Weights of a small mixture-of-experts language model, trained from scratch on English Wikipedia.
Training: a variant of SOAP for the experts, 563M tokens, 5953 steps.
Below are experts of layer 3 (counted from 0) of a mixture-of-experts language model. Rows are named router (the router's row for the expert), up (a neuron's input weights, with its number) and show model dimensions 0-255. Each number is 500 + 50 x the weight over its row's rms, rounded and kept within 0 to 999. Numbers have three digits each.
Before each expert's rows: a language model's description of what the expert responds to; "gets" lists some tokens that make up at least twice as much of what it gets as of all text. This comes from a sample of Wikipedia text that the model never trained on. Tokens count by the router's weight.

# expert 37
What it handles: Date ranges, coordinates
gets: "–", "20", "–20", "′", "–1", "–19"
router:425452460457455537624567463474485513483431510576550619402442452530546576471583554438426381491469554521469491550527506471554441458503498458532540551448529543534444588514464519464520522543535458527460481540503393462484478449512566500404464507380559568520437535587498480434393471525528590469487478524499434466504447410524491454584451518398487635500434523445471490580430561524435525497450498505452578550535467439499524512447499478510550519449489454422516549482515491479502486570518441530470489503508529571536482592542573513580526528543484464409517476508482454566461496508455534587416446562502558490527451479452529567529507451408423595476428489488480437497561495507543558582498480386551497450505549460448502466558486506456587411521608528440461490549435475514580486528452486
up0:479481460500490496525558594601473449471522608445456494489419533493491488479524493460502484527588529489512495520433521400490568478509358569473414428516417511570501505451517482535530576555492549506605586539527499459558397550566461470555541442477480529503515570491516507551455502556586497455550500478490454474559558567463557473486403519539481562484552435467418441584535454481496466424522400463500460410451472540510532603381511531552499457594532453595533426490471494549472584512457498435534510485538462450509623519528459517460459490411567518546541565404440521443509465447456453486466455475527510432417500446462536533479444493497460514502469584535575424570498543555447472521435432510552539494497549509573621568402532463532621501491563496534532434504502481483442571544446482
up1:482524557507547472552400463465606470483560495583515552481567475525575475550479499504424485510457472462490525534509452560482540459516634371463477504496521549439491514514453429454478522486468452460455482381591484445534592394493569491436465500468550488432457520480501470476526445488448418501522566505483443503498513515443407503535510579434596471473593604453469440516531574481463479545454491539551468497520498459473450507443492521546479539398499560559588616508501465510502488507599588446472454428476482498516467538630496454472497417482493516466495535506491511567520525601446554505542469566505515583463496435507470514612484514493600439513527565539464531492508427469409418476504523491359503400568479507527524471482442634539550589546434590459498498476502478499518541534545385
up2:460452493460457523597429532486398497440479515476570493494546574506544509566484541460561600448461517461461464479503540426496504573491545453516520445424434540452510470466585411433470537453589450421533568519484543464551524503507512534529567620539457510589621400503520465434513585531421538537533489474480441489447460498544556506512577482532508507552480395566510552508529472591440509459461467430407656400503512627508428468543528533481534622522504522487410506584512503441500524463466481609401516473471521534515513554594491408501476523474452472454528477500470507503443483500531548499467483484531520453498558553535482461483523530456549534458520450586535465505479516500441508478535479499476393497476523442526441452477364413514504474415485541522602522511514508518462398433533623
up3:505415545517516469442390494510528623460509604518509522490465377493534462492458590506510435481506465483571511509406533538476577563417607519538507469504477491528509486527553489585505483541436549509619514469563553649540508464434547486445514473520504448494408470408523515511548521482493431544545547551526488475552433470481561459443453466458493525361485501477454539679457405540500493567542444504457526475391590518461479483525466482502557498452569449487411466570472493492592510465498528531455563529556471493549486437574497522531443497516514546515471565447507505407476458464476485431461535494452522503481543472605469459379485477578463509528571539429493458427496465482396494449493507522551479504542563505571566544529519491566532544515378495474563622520452503573488493489550446
up4:485510439513458479530558464490497521449496505504449527472390628516533385446525486498513467436474529550588457542452418494593531496556478507496552573442400519481491507479518490430453558414500636527410557577529618514512469478538578536542504462454530512528542516527547589486493600408558588541521574540420410516489507482482449488512549531470445441441460458440524419530493464595544466411572586562431474427574442548516545493469473533386533401434560493481454488588538447386495476574486431528534587444562481412509529477512471455474514497469496484492547517512617423494506606403512515454431479507601533535500451554475453610470550454523457488449533515438517522550474569514485477489501471517434503474536533489483491522435503563500553457547541552470482415513541461551500527512509471
up5:476571504492441531402488563368496437544500432484517506478462505555384529438540476435444521461465517575444460415439474547512510573514478588505491453497520473571543481448484488397380485513534536475572554566520511491515493475441442520466485497450496480482477524571536499551516465607531474488507502575538578506504486512441554479568537531472469523429573481486480544440483495512589483461525504431537519524569559475629484472537539527468534541465479521537397542532449468477493472550440438439560532458485387508513481442510565456504435519587458525603547461545454495593592561583455551469464532413466523487438431497529562493504501491524423541548504550448565539527489523417432557483557595574573451403561374470494432444581442497555507461522528459478581536578486535476456490382595575
up6:618570596471511510499567507465426485478469508453533510504517455512583577522477530515443487554520480557553533484567455474624458452522516528503473647450489503553494518560555468532554493500546481549456516474452464456545571567473580399438432487461491461489490493499452504568573474508550470453475560500450471511489440463633553448494519471553523474529479586493482586530529506424399555545429475457513414402454475503510480502481471481501421459455483533414575509520527603512511466422455575462429508582452527547626469464436488452469478464490484552438482399498538474496560349567522557524471552490521394513503508472532533585456499429377512504488523501593458505455456507561539513526423486438522564472465472412489522529492528565505437564546538427549494590430435576538503522531530388
up7:441504505377506466515524508535532559455468424470434499444451465490532521399541490397475565528456443488520572543474516462494579401489523502542432520433458438495466488512574580580431412516446465483474535502560516408589405539482526458494398500575580443454422513453535543516481484516525541515515515435577504478533446537440511530491466537482449527493504508480463490544535507481624610478532564492507467493502551466433425469545480479568526458479469538458531541413519556468442489629496454426489509518470461553490544491514478571497538486577499555511484445612509528567570483522595489495530505442568499532455391464452557466516465438445466508546509481477511373412487550480572518465442381499579649452521572448533555494465501467521540493537564510567493577501511466390513529606557397
up8:473433554489513542530497474513599457492533535606467419579491514602447503565458501445519473561458541445419513430543496520460457427585542516481609412450497500481516535538435469471539517451457525536590457455395409501460433419460512497587479477492456436538526569434504459599548475560441455482567521449520518462499558530509450428533563495445531472446560577528425590583434575475445448460557438483513477472509564549525496572529519519483503466434505494523455551558444468539502462490474607479534438412486503510557481546483477501453545483404516566479493382525527467480532531628424513442461513527472521496522440557382530591518531415509512535552554429470409575549492592476473514597502518489466557509498499509490543406502482471488410503581485557516541517449519485564586495453509365
up9:443462486486473477412532411521505529503480478522520459556540490466445533467476542461499540501522492537514469489479507552568496515380488583507423491546484487540544546421415543493456455530398520477503495525565494479509451536561478547467460479491453481407425457440524421515442467527425538479530553580533567463428435480533455532481464408581510503433510449524420508509553551522548499479464544542467487480534545466560557444531527542436441507486502489520544505513469503496482430548365437559477529524529550503494520444563541646492470509540491389504491507553477496424487434535497550434484545452416446630454383545562550487551497463519440517544457492540426478614475562484525433545570429401635584536447523513446444564521456600562413454648517521560477543513466635531550559459496511
up10:507479457438499638592419465496489515458517493455542503541666525492435570495438515558507522503555476463459545434476510494498473495495448518460539465600502587432572483452497460541408540448470486542450430542430530532415619451518442501525540510516572517456539464498481401540586337489476515435502498513390518528447549396498531502437518462534546464513507525495439435473560508550543516469406615463425532549550519480460558535487398471475553608505483502478512520557482457430480508518513518574502475460492574458492460484508498517465527486557562522392448547546501453412494531494481515489354512560551450489490619571483522494532502484504558470519480468586398552517471501531465435456427452433511494561484536512474477441519471602517529529542498521538537372440533559483562502549524408
up11:520508530456557527475414420479526479504503512483544580576630569506447539503486449530556462561512493418492509477603581469462526593454564529526492503549482472419595473553562515454485474520587470497448428527514495490514542507432498560513541532534543371456407466542502516480499485522573462515507502531514501541469470482504522624497487461547493449482548511558502466369488486520435537515538564529388456506444494451386575511470497580532468557501526529574537508444496464443455492480475526542498501447495431406487491495402451522475499518504466498512407528483467501446480477503471544455441523452451480560530554517626520396463491586519573474513535351555537579552488406429512442541528523443477472575424528538531395545531515477538463489432451417550380535396550538637548550489451462
up12:512467564433546544596500580432540449534536502558562411470587493589513555513478560413542473546418469550456573477535489463558551506480499550427527427486514464486594490571474568425481500511519434450509553488505424430475517504525537558538378547524516523421505536530522535521510471457420468626436529355550621551598503509552562439454447447489523510573505555498443528459541503474448525472572525527491442428471546534538433424550421539444473476471457501475553487482440502429446488500470554402466475501507533546529539394551397551534492482480532537501493498538526526471385521544536476490498529483515513470540438430598517460482550430387482409507515491484502517571501543501488603497440576451563507472517562436483559604497449521529473526541434417585505465476493440598437464471530436
up13:569542466502493571502502555559388412531519589434462518540526490468428518488495356540564504502564566414476458506529459497444517539564538446546418596480539501504463500484492438584476500450623499490532511596512586526583618489508444456535643524455504433561442491495502497498524479522506541525468500521465394481515573410450507520500437574518477573502506419464529494468480452497460554460525577457584474481464527569505510448342553525440464439555475546539473499536569563577467448432474533567508500398517447382464553481446476563455479495509448440531451418490483570466529509477474457490573481442525312478524536497498501514466569572456463394499429462532570548461510447483521488493526534502578481474505513483534438566414458470520471529509515501537507463501514590531442509476454549
up14:520472556428542642499433624559529501488527456454492441493493391501506531521490453491517496551632502543542530506525437480413502490599464592499419404476516444563560521528513485533451495516349524564467568441488362460479503570473531546467513478540498525518495461409515554482414448522544433549560552446496624526479534484543570463481536541471504535471364476462458454601539520440454467508423433546490523503492590534489491502423492499501481467492422495595512432605450503425450522461558453542447481497577520436417473499518498476538549464490556453508470480451489598434535502508514421524641500531504460515446506446581529439407502490509474473505465519442529535471587538530495543521424494443572512467421509476590532512455446574498596532534480507481532442472546496505557505451450553
up15:439503488583495487434551527515445421536523554502423449578605489514497561565546595516535532556489497544463452509452470490558429405547490545475552501457567518473449518499489436501462504447576482508520441511502570495479447635489530457499517542533520523472494450451467496550468501603365484526454474459509552502548529483525416585512500532478590507523448549548519535462577536524447445610406437477489424418502537460460453524558518505559470459480525527501556552597461469470429447472461492406564448479533466540471503560484531586520513459537466444531398468453438516450476451626463515541387510511393528537524453496435467601509682421533508509484463410428535585572474518500447532524544508482516444552508413580489438492509512543516519500493476481547397595432498462435491523470547565
up16:465517441525496459490571504527547476490468528464492528578473538544492420544563492508527518362598521499521433536617469458500532462508442471574439473395537474589587465515530498559470447489522568564458491436475514483506427618486557407536446469489383523472518418530482542557476487545481489531528574466509444441538457511575522460482428550474453511419485425484525556563525451529473384388474549535457405406544518600506598475464538515548576384469514485486462353465541548491477470428500430573580563526536467562483574462405507504570469507513458574447546446481494492507463519494439512502460516417533541554472552546468511511474636599484532548599587516511435483519504547534454506470489563471506511518487419469533537530447420449472540454523471544518475539534497470477520405484522571

# expert 48
What it handles: Hispanic and accented vowels
gets: "i", "á", "a", "í", "ja", "hi"
router:589561543502545467435555533473511411501464554428499501574550441556443542573572487525512584489580428542528466500498386515492499485442487531467481478447570511445547497537524422552583547558482547532536643472571462433420464585432467467519459525453480504510459537505539517543499461569536481502487485420410499381468565469556591531444506569460525517526426607501482560585481480495405584536460464461577573547477544466472484494477457497627525498470503534500446466549450442472509538478431560466549526508614535418483486532592578477430598532498537497591448578471519446536420471518450523495539477514490544494623578548427484562427484481492441504521394445455487484516530515561539519462437534503465462537435515542501591441397555501550552528418510482547533432445476528517562512504476523
up1:466569532493461423506449541446485461416452472563417555460449488589553449414521523498562455440539520533418643551552520477589488452504495440479457493605411464502466427436416471505485444459514471541628515514514433489496479521524506523530492416521471469545540506562491562571486557548546440480486566535517506542513477452534395500530526536496538532441509510534436559525536505501524519456536502452497443462485433491532467482543578552519470526437495485373501454497505499352479578413423464576560585433425468591531529505449633614536507531525499480518616414512537568526487559607402455500486510502520514457555534537509507572459418533394421512446545467493417422475599459523450522545537490461473598499511548427493500470485561566553488508515521421446482469515530502465527468522487476
up2:464440495489623501450439524462425467524504457500475516465448495512485490433499592478436538528433503557564596517475608506522494534464523486492417446534397494557478525481491499498416497538546398502543451485470345532586476460560463480560591434522573423524438539471500414518498519529561503521563472468548533498482442551466504466371567491510523459533533478419494541521515472489552490526477446467473488432467414472485558483536527503470447557515521518497419586453516397463493541419557567525491524459549523512422602484500455441407503442487543457494524571492435459581610465565534469547512519505542561457497552560633546469620528442456479588552517655507478388524490600518529529538500533507548424460438501387470594464511456547486469462491489504490457566552541535468461490526486469
up3:527475562560401509504485530423564408494568627452465493504521490474482450533551447524525451489435506577470538535457473486541380411470543539524450506526426540588507469431569413532546414479549592413538451444470500571534438445452553522529450498529468521481481399480521558521494485503525428570524552520507485486534435556477479460557488505448458364502563443506540544589477538457456496494570535476497483504518544442529512462562535580507614466565460505559528597448465564482405439409484505424571585466481452494536547509498521554555574441509518622485382388484451494481479440520553575523517537553408515497564463526522525495411572572555479504544545541431507433430512433466470581527460588485563513523454570387493536453466499474501506507488541494509471512475500428538439432543457481
up4:535563535476571499642524472575467461486568380582504525532540467525405552463560537538560418480487441468499517521505516466508512511531537538508479524452490460487531542475457473467412525539471489491523435471472439473543436493549420508465525495524610508528441515475534422457438584566559510397548534433602494542477514504447420517487464523554476496591527514459494552488462412467486520517456401528480537451477568519556459440510521484416480451515442498406531406440500450544390503538512470606515622524546620523450452549468513476545488474515495506469448540512444533492557496560529462551430513614445529497488406484548518494518458448553511588469545513509567471526444554489486538591406522555533551522491518499512566461424616488558481447532640458394412515476558536415423427455536451
up5:451484492547481508451539461484570519456544496508442578424493576495502591448433565450555568480426581468447512603442549537566487469523592434541557453540485475508561457550590373473478529516484384474392504588498490541486506458514499541376547413487495547503447516496395439498548542499452566541547521468423479491482489558551482504496583491448553517507521425481458371489537497467494520490392466488527622518511531573586508498558524458422569448474571431401461471493539454514486474473558508396525396560485536544502568468456467479573513537525458434566441529488487571522558510480525452505513507496451453464487501494551533360505580529559481487545505567462466488391580472491461461463541537471550581442482482535367491461433463447488508502533535442472484515556567545470552585517506453
up6:478437465482482527570509469497537477514556585542586590486487537542470527500390579447542438537494427617452503447572515509380487525523524625458487489528527457439504551410438609467433501483438532535495443566515535487475421470445420537447480541497554431475489532551489535591444581577464465493495483520530513422521460517461498428584438553555396514555487447454551495522478496449505557503541540469506500481533504521488479505566483460512420513491507454504532495352477590504506515414477457578413523439603444510542507434466542459538492591419487489495501510433487467535531482538468600491550524435535443493454552401506548564518542540504508625611565529454521546554488519487541592455477549465506582454435540513474359465446483448405521598517470498539470459428526474474501441493432482
up7:514439454507534489599465589469497495485493423530513444474533505550466470480555484470387495549495452385625519479560556511487599513464501572490514556495612482543503463536507405479386506448506577503545502504495523450489477515527495532605369484520538544462493446612442489396526541574487490425461511549492464474471508588530479504474475514609550514446489465480516496515588540527489430478577567502514547446472568566519489491480532525400473457464502508508533561471502525406536479520513489560455568557586504474493506618482572541517407494558493593401394496477425576514531466558544513561465481558517517500420534458436486472471521602521535389555451463474516622423517559513429569440473513499456449460480490483483437549554484520391471522536435510539446583570495493506526394503483431
up8:547396483519578487504467532574445462490436594537516568486473446604450485463458477514462537530399506561532514474497489470554487418478434488529592466504598523508535510580412538508518571449474542470458514495457500492483487524541573498478420426536585463478536537433525520570575487505474463512432536545454465484526523502527452405433468522498485457487545490454497433548490604525481475525453553511523514454580449524567505494490497460532400453586583416493473528509524460392520550434542493575395455552491557506629554464482573436498473427525503508512451531552466418466492484567537509439503534574557426427465519562532506480492552573414505554504431443527411421520521541495539530502460602492584532415583538505373428606439422406505486545453520480473475420516556453505512400592538519
up9:516496531588543517620477485489399562563517509509546512411521644486477502457430551522469551584517529505476515524609548487553405412563515445469485462523522538508515564498484542480527376510423535454512422494535569478551490501523545478506469507581565437488540531505564478497451443467472478480468458454520576579452577451548511516504484535430481536471554466451389529537535465484545536421449568429500510457536502450496329509380468468505477520451548504491500556520572554484443559588498526495547538629438513499450481526432503405541472418528501580448393515557407455540578402497551517552558527465498525441518470491547510480563544482453463586474477426488498516541571379485498547513488532566528498452513480543537539502425520497533571502464514384463448513473529512480494419458496374
up10:490617460470449472539489473484510550479572527543615594482500509522512514543498457429460542531427543399534476538462476441588484577518454529521463527510420484508606471560426451473431507437516502507465518540515547498444560367577454435471548527459496423434547565481450542390494571410510440473444581576437501457473474434670493536482535465493586560506451513522483533475561508493431525494555500528533571473542496552472454433509464560443577553509488521505564538487434389550540544482482442485461462543440491544579512455460474575464511545539457446546396464580561552424578486504487540516534536396485469467538480558521499493540509493468535495572460450528449458526591437451456472482558602477549595481510585473465443440429406584447469498489444477558484392481546496498516543469492493
up11:536517591547551497570486410480556478497523470554541642532480465545508459631531533517439531418479427552600435521506542490601519554506530506575392485438484384495535453476476460460543513527535458513478559499516449491390543481591484431483479510476425519617505481486497453492605374400570485580505464503582482498500499507500511558483499484542499586407581469412496488496465468453459515460540381511449495473530475603442554462540517598477523492515390416477533472520535443460522456559463525505482466492469537513537583523499501573411468509503416530550527559533562469446517411487526440517491517465455478617477509512527495582514422489399499453527520457473509459526572497549509490596456560476619521463485465504489506374532531457478447431484537526467453468415558537505437493519479535
up12:398531429426460551470459494510483516481443480501423520535514358507510457538544529490533484443441525520411507501497614536445576414525597442486446512497479490546555495486340530552453523522457448426420462499514486448578470478423508533579427545517454455419479519493519515603425531528476542494614542554518499497571494583485482450501532468369505595476547547492507519393467506456537505460540534481516512476492603551540496413519538525436523429539481461381427453477485455479606473559509471498593441471469412510592561466439409538485593556540565420521559554521568428563493543631540586478493524536460495559510531506457544562469517473506456476464499493544542447535514452499506532482453448577543454499563484482571458543523533509460485516485551498469485581518585486415508506494460428
up13:557510584462536588694552566476541493565505464508545495484520548441479528478515499451493422542375393543517592480507576483430474498436425437498467544443598551540463532481491428543508461566498579447582430484392439512552497510531490536553472534522511564450374435567467515546574516477390396356554530444486536560547496493477455450498468528467554488523461534493562482502505528531445496473502531475470479440514492530550560481417448428536438470506479617428470527568503532520507499563519562554497495429457460510452495504491477496565420437456465482483435508488557568396506447544478515507509528488489599510465639507415541539515538480459462504480461565533543485531481452461486608557488429509440451520514425494516520413515579519504487541467588429552469490552533469547566526479443500
up14:610502560466507446435579513560548455505523462437558455495525452529478538450516460465597516506486460500523515554532548501551556497481526557452492563379571508556501596425586460511473478528549537460594466519518477509411539496499473562601564463582462525513499499454526502525486552431478465515547545535434429535360533482484551456522446352466577509479368507555477492447528488490516458466540523450518473505426544568404407475519478506546379489578441346374536514572480488487579515514462495484561541495535495523447490499480522500541542529481459492453512512522562572544464509452528517466600521537454517532514625500472545527448484520455500455530495494428458424511410518451469481402454459481466520470458566542483488432429509522608492485446506507478415442561531492485613374462560489
up15:499484503555509396474470529467462516500484621497486457513470541526457524534502480536496506474446498523388459512658468458489564493597490524499491521423537454454501407406548451448546522535576441472555547516503485505514502516512448454597445475508457459439560536464484492464494444504462388506542491484519494525603486489417375458439514502458585453511469523557536485452508511504546522456554544492546458530564501472488514528498583562498538504550429453528526416463456602544491573443418469520414391519505425493492384494503517541476518443554504327577422462583526539454543445446552572430461498514447582617530549564559527426542547414496574403579525531576485501512468563502521537489532523433536435456422549543548517452465488451428512493511462457436461542552520502498540563559448574
up16:452508524507482505550465551503453494499542472547425507465441490505466479477425554439500421539425531503447513537536514496508535454496471411533506573528444521507457475519453365502528441476563599465497498480464466507497464493468580645582518526498477452382517442530528493470588492577542505444463455512562446513516496455500536442534540535477565479538538444430542569402440535577396454510481527451489487506480533458494514502458471581437470362394524561448506420600552604508440534445522489545546591430403592445522514454510661498458511525564514465470541525520553475517510514568556456454559526553431486441522532563475467472435573551483435503564526526450406509421422613433548504517424479496495531534512555491498550446490555548535557531536449512472597511439496467478644445494508492
up17:516491460452438514635507538493553447499610518444510533488487450503465520474451486462625541525442493542438602547503501434529509523439512414487499438489463505564507510536492574465509467541462469452533427515508525499405552502567473611429573508585490530489444541447416465568446561509499494534539509429492536613537450433528517432541479526478512508517455499468491439542491485540380416513479505415571506488506501446460529406566427530474532582476476594506412481463473454381520536460565445509478552450423454580499473488506380451466591532548444470404626480496490450536445519558507593518561544506519493501557550575492550533473457459488558550414506498520574485458546484528427476530463458396485529510468550341444534494588435468544508577546537488504557483484544514543464501495397533

# expert 38
What it handles: Line ends and prefixes
gets: "\n", "-", "al", "self", " un", "n"
router:452547487415568547474477526564472436605471535482583508507512473531419503508504540514428481482438451495533461562512427452585503444446485502412447502497421376490494531521519543498475554537506416481575495436425374541448420568543490489525495406472467492537492468456571553532546517470510559472500451576488500476502539516516536540522430498474482535442562474382521506419554498500524435573613446459477524486492492478570553446482454492488571481437525504510548466483577535521517435444589533476456415540415438508488411526447526580515565514518519540569518498455433502523444470471447561471502494500529392419501614450456545534491514554495448548581483513563497598528520378564585467557480569423433525467557444452559444464475469549585454525594510513535567607503506408512425529567599486
up1:536556459530456431557456476514498494456474502466444492497464472554582470498533652459486548602439429521526453585436563461421526540489514436547529547540510508584511544494550476461466427447497518381533528413461573506593498489525408469541424421468455544505488532565529515580439479522404524494444533553549545468576535528536450548484552512561497498475609514448444520461472447515497504541542474424472524541465420492410451479468557483509460482458521559491467535544517422613551471539491464508575517531532464547460492606588529485457491476510421513498428444409494545527498500415448519498502495493455449523475455475485435487468577540511396424526453420496513472503517596525580502569535562570455472522528664409479494488505599541566504494538478411580421450412444488463513398452506574
up2:461482440432519470499552442391459455555472439536487511520424460538406565525458492484568538491515458393569536450479557543446566482428482504542512516528567530468530490462431487490480493473536443586484358466571526501492501551462463583535476546497476496498514461461539435591411492540547462485439469448534507585508463473431536555532468493493626588517580415524468467561584537494474596492460494507581490484540544444497422532555478518473502544565549529543485529562458478490489550442505491501645552491548629572420485524471449499509457484387537506528553552520493535467430572544557425507530576572378503620477556480502551483525561510485469465505466414547469489514470454483390452548471488488505495441425455498491532437507471567426572408408602523417519484495560484399519490542495459
up3:483493508600538530534457518449521475442540487518490362396452427506481465541435438502552476434481465434514481478490464445505524557594536539579590459492466553500502470516547580474507509519539517583495530579422448594535415561463426567568528461510470585536529553531452558458497479563535439497543596516558587557560475496445462500453480484532433492616533511473484487439548455556398544513523548464488611538458523592434411537596483499463530607604446426548518515536470536522432486485470442463449534484533507390509570450543551521447450539527452481487455571499449369452499553506434495485462497430526551414499478449520512438497476484475404464470452550513497494553518479485485467435523515534496487518506544503472448501474553515406658576526520495567389552491526487552517526461410418
up4:582501492413390482623436544520547518513558542467462579481504439555438437573509537510512513443499460440467452516601502538513463559571508535463436464447549554442441449509497388434546511399575634466438514570431530574480501411487509402428481561499523535508467541538534502560542553552495450509498516516585533506524506541460469547509551516623446510459544462514467474517516573527508428427464455545493515494600475585478485504595598501464487440488459489492498551504444484541575402535520424484434429484608524519590535561503548424442465453587501553465444471435452417492520506489503562442487544488448455482518473494488415509453460450535455522506512546621480580524491510488470492487477453447484522573492567471489481516480603556480437454492520370498502496505434486551463394580460585
up5:597518503551457485467493407470494532443474415386521536464581519523518445448486451645495575460512495559551466508469518449485472460454488438448461537448504511317557482470510432486452520449500524453490516442476563450579492510428456504539551470486588527519505568493579547544444492539478444480561529568535537527570534514532550567427577535492581492463509491497464542524558446580529434502484371558463533495456452615436460563610546546533450527414522535479450543488470444468533495582401491512436496470478409536493504584552599504455544454536467457525479460458562472441503485478500498514430503485525446535447564518425403473439560547601443498538542475412478494459502432508446574503524520531540517504508561487561493513501433534521461486508559592565522526406571582425565469585525424
up6:497403498446528573535413535574467493527519565565435420473526487573569523506396459575451513529493434476511591480472572491503513488505469489424408451499571517561505490483452482531525405605491504542436630516359597484523495466524586420447518458579477550513504542495479480516453436468487528576478559609477563485486562533563478526505462508512475461483504479523428512544468388470467500469544525470522519457610557470455447419501475508461400601490568516531611528506454417460511414546490432491472529468409578477486572537513517620534546497409471495515463557542520519484473463543608551511563542480455505497572432472538486538462422499542456448532483503440483508414507482420477429478525402468449456565501563531542390595491550527558500510473473464454464482516479572463542544525537422
up7:455437546491542422524496364432593471554619436448489601541461507530511462519500502524469472562479552500546522463430481505559474438521410512467430552553573523625513622603522470471582494483400485484516502572523547574416507557461636577529496467403507505482501500459548609516480484504459598609494455466524549462555423518537574555510493497464502455531530556482491518563454475529454572428435537472529515431538561554545550608512526548450446450477474532467540514378484505476489495510481511469574544578560457482516443513491528466481456480354485522517557383474445599492485475452488487461597525455496534472480595484515438526495507456535392497545436516503554462447499520551404483446437465519449511438419481477524487479431541520451589497492461519527469500488482475499514456558446505
up8:445517454607540534534532484493397506501469505460461551558407497425474492522512520517502540579518488498481600497439577478546481509460546535489459362521539555564479411520531412536494426539461449474468406538404495503437458578418497533529582572518493489498433514476493550495549539515515505427531578529575491477571419439463421446502541503510494496534433546555492505549482373507507526470500457417442512470487505503490542530519468460537358450484523438463417542476490513584441598485484433432471453424473557586498555559572538512414519579600514598439490494462513535475525525651488483505502515552499496440503649525502497390518529462447496435466491504515549488553537561538528526603594536447574465502480422470444501454486524498471484410456483450438499574518554535522467472505606529
up9:549489528490481442499476489480471539490489531436467529612474577521467465516567441467453475506505496502490475514414540596483553531523545528533621406502617523508599575509557434448525553479471468504478543476478495495562529510546556458406437572519479526578563490475409522643530450461522616510563571510471571551470490504483448511429556510599478522449486460471453516595476516464528513531400509485448488455539417546602409478413506522476517507561518437486529534509434531501452592475442471403558548525600423532510466488527439498487453454511484401474441485464447487510578487450437486526600502538472484565542439524562343522536503458523463479431518530522466501540450521480501463498483395550514492480474588499438545502539581445488539483498583422452475424505396630436560534438511493
up10:431529471497460535495638506381431515495451484501517540459386446525481570395474483454492440445456502487450541467616513469472537517559445594444560433588465498486547505496476585533404480562436447523479500598482546481406427549508535540502445496536417519522519355529466493503495486562472516462550515429467533529552517529489608427576519474449425543519561512399475520558480497425464430449554550460624557500426489537508514524531563519454549545556484529584590450581463483578519487567488497522494522519472499479500483415538525518568493475479500435540502523561522480479499464454551552492580575422544524419535479515534537509448412577536470514410552473422517538539404460424426564483475424417456472544540442552471381562564483513469504526550452531514575480482498465480546539463484540
up11:554523493456498471429398484506449472466586467580418439578489380459498547470493415468506472471546587467450507495465527535556454454454535465587487476500487562498489481435420558513604504517421496631486453571562470448430465573563485408475505510478544560529526502499423462508533512514562538519544556543533460513500404485519503458490529537586589584622498462560507501491588528453484552446369487530508495473505593475520526529464565491606566535565506428468537470483518594541516498527515515415450515531481492491508433546487507403557468486546476555438561494555527533477549476516537463572525532548493490596453483508487509545584578437408542531544451598524482444366453420526489521519450479496512554494505419497438511396468581514416479504487433512495447460465380485409487487487432435
up12:522486538565475504458428468533525486496547419502431424455507534530480397504525556500560570487491483513505505513428497474560514425558515549553456518455486542596483488500479483531481498435443487525440517567546437500489459558437472537543448489608481566488489495475437479534526494520497606538533482508468477501566504484541474482491566527386525484515599448478527424602545471486449590487438554465511448489499370564568526556532565516499469481473477524495538438479537547419444458454512491525561486517470468574496547452650468444421489486520441505491486427549419472520563492474539458543542548475594498521417470538464403622526542442495550485579523609581468381514424541416425539397395519465582533406464487515456495514448451515571537491522479521584519623483485532510521329544476509
up13:512435409448508575550588561526449530456534493498532530519509501554500531504512387640496471594504443500455602487512516497466598506605497440595455442506587539560454455558476449495469486539510511550559479538488546534440474419495500525457480503443530511472466523462497505542426479516496401479439586516569492391382431512405475448497537498488451419545427488530463498503596526510527512499497528513413460498559580471376541454554484465456482515552455423547474517540474471514436461491419533517503545507496531477436437544496435561488517532549510492433452599392524489512471462507540547519490558594399533495518496518664559391496515455479449461493458513610490521500487461513522487533498470554544419503556437474523461508485514686538496526455460486490538413509410602484545533502500511
up14:542467517547485424476506520470550445521498570393517566583515519493465517571552449498446368577453576513529470551510469579535582521539530412463428467534538501472522520528434431542517526449448488401442549540493451489478512450565450544417505551519536432424495474363513448526472481575520571512559522610469512528408438500525453537556529514580464567460461431459529481541574483483515534499446502474393348456545417474539537501585457628533426462485484483435462485510503531544490415468493583495459430557587507455439445554403498529489523463564502494456533395479429525547560443593455555523640575538504477470515440498550513494591466427553488507511496438529535481485477542531502444562490563592488458471442479478475478482474451493460457551456505527527543442533558515458505530546495406
up15:515401499480481547454449476442438497543480495447548581531455479539530458512492425513468536595476483436460568473511479440495593523485383550458561423451474483425528494547555493493519490462594462438511523448548539582480515398423453564482494566402655518465569622464511384420455480545541388552449511533531477547408506510516454478479501474457545492371507624560508535536463580511468468520580501540517502521526422400465424488572528559592463542542462570430561477475499458397547488535428555514524493482449448552596505493525521506457482441477470495494498562529448515467461531599424490490471520514522559514474516450469485494530492380505530446516597427529574520559463535444524495491454517601503629484483549523584569514479466467474521506503512408512443500463493472505458494539532456
up16:523570452505515502530435439431477437485476554501500445489401467480595510427456451453542511533554502464558572460505573445554571483620506422478635475507479487452534496496533441441455542544499631576457521480533455506564572515512495500528525506483482529430452635570422564524510538558505448488522506501592504523562462490440453438531476569426535496574628421423472461464546401534443507472556479481535518501512565573381436492547464514471434496529521531449488509590448466551452534516574495494556512424560592442437506497432514558493527517520451527605465535508476458445506503483463426450499537496516515521455460463449379528534618479516535462509568548472529528521478467454450461394488514502475485522510523510494512512538537653518469409538551600364490438478557475456481475515434479
up17:499521422507378517441532548505484532586615532512465512433556510552483444453517479436526377466521486496484455459514508480481535553581430576466536586445544552549481534542458507447565528491595511549504545571417475505535563504537615494531575523400540510523455477572504569432555503463378535527585491529525570510466445483485515475512558521484473473575382548439502493480469482495469562486492530525521463465507560502535474492452518472469448517495495519404495500396486464489593419532441451520403482503577465420477551483579538531528418463412377464473400503415557427548456499444555499479452508483464511433560586478530591502515429465504442448434582509496621537461561457513484406484545524500563450573601566547470546572455444496537504462425428511517468509500458487513556550547451461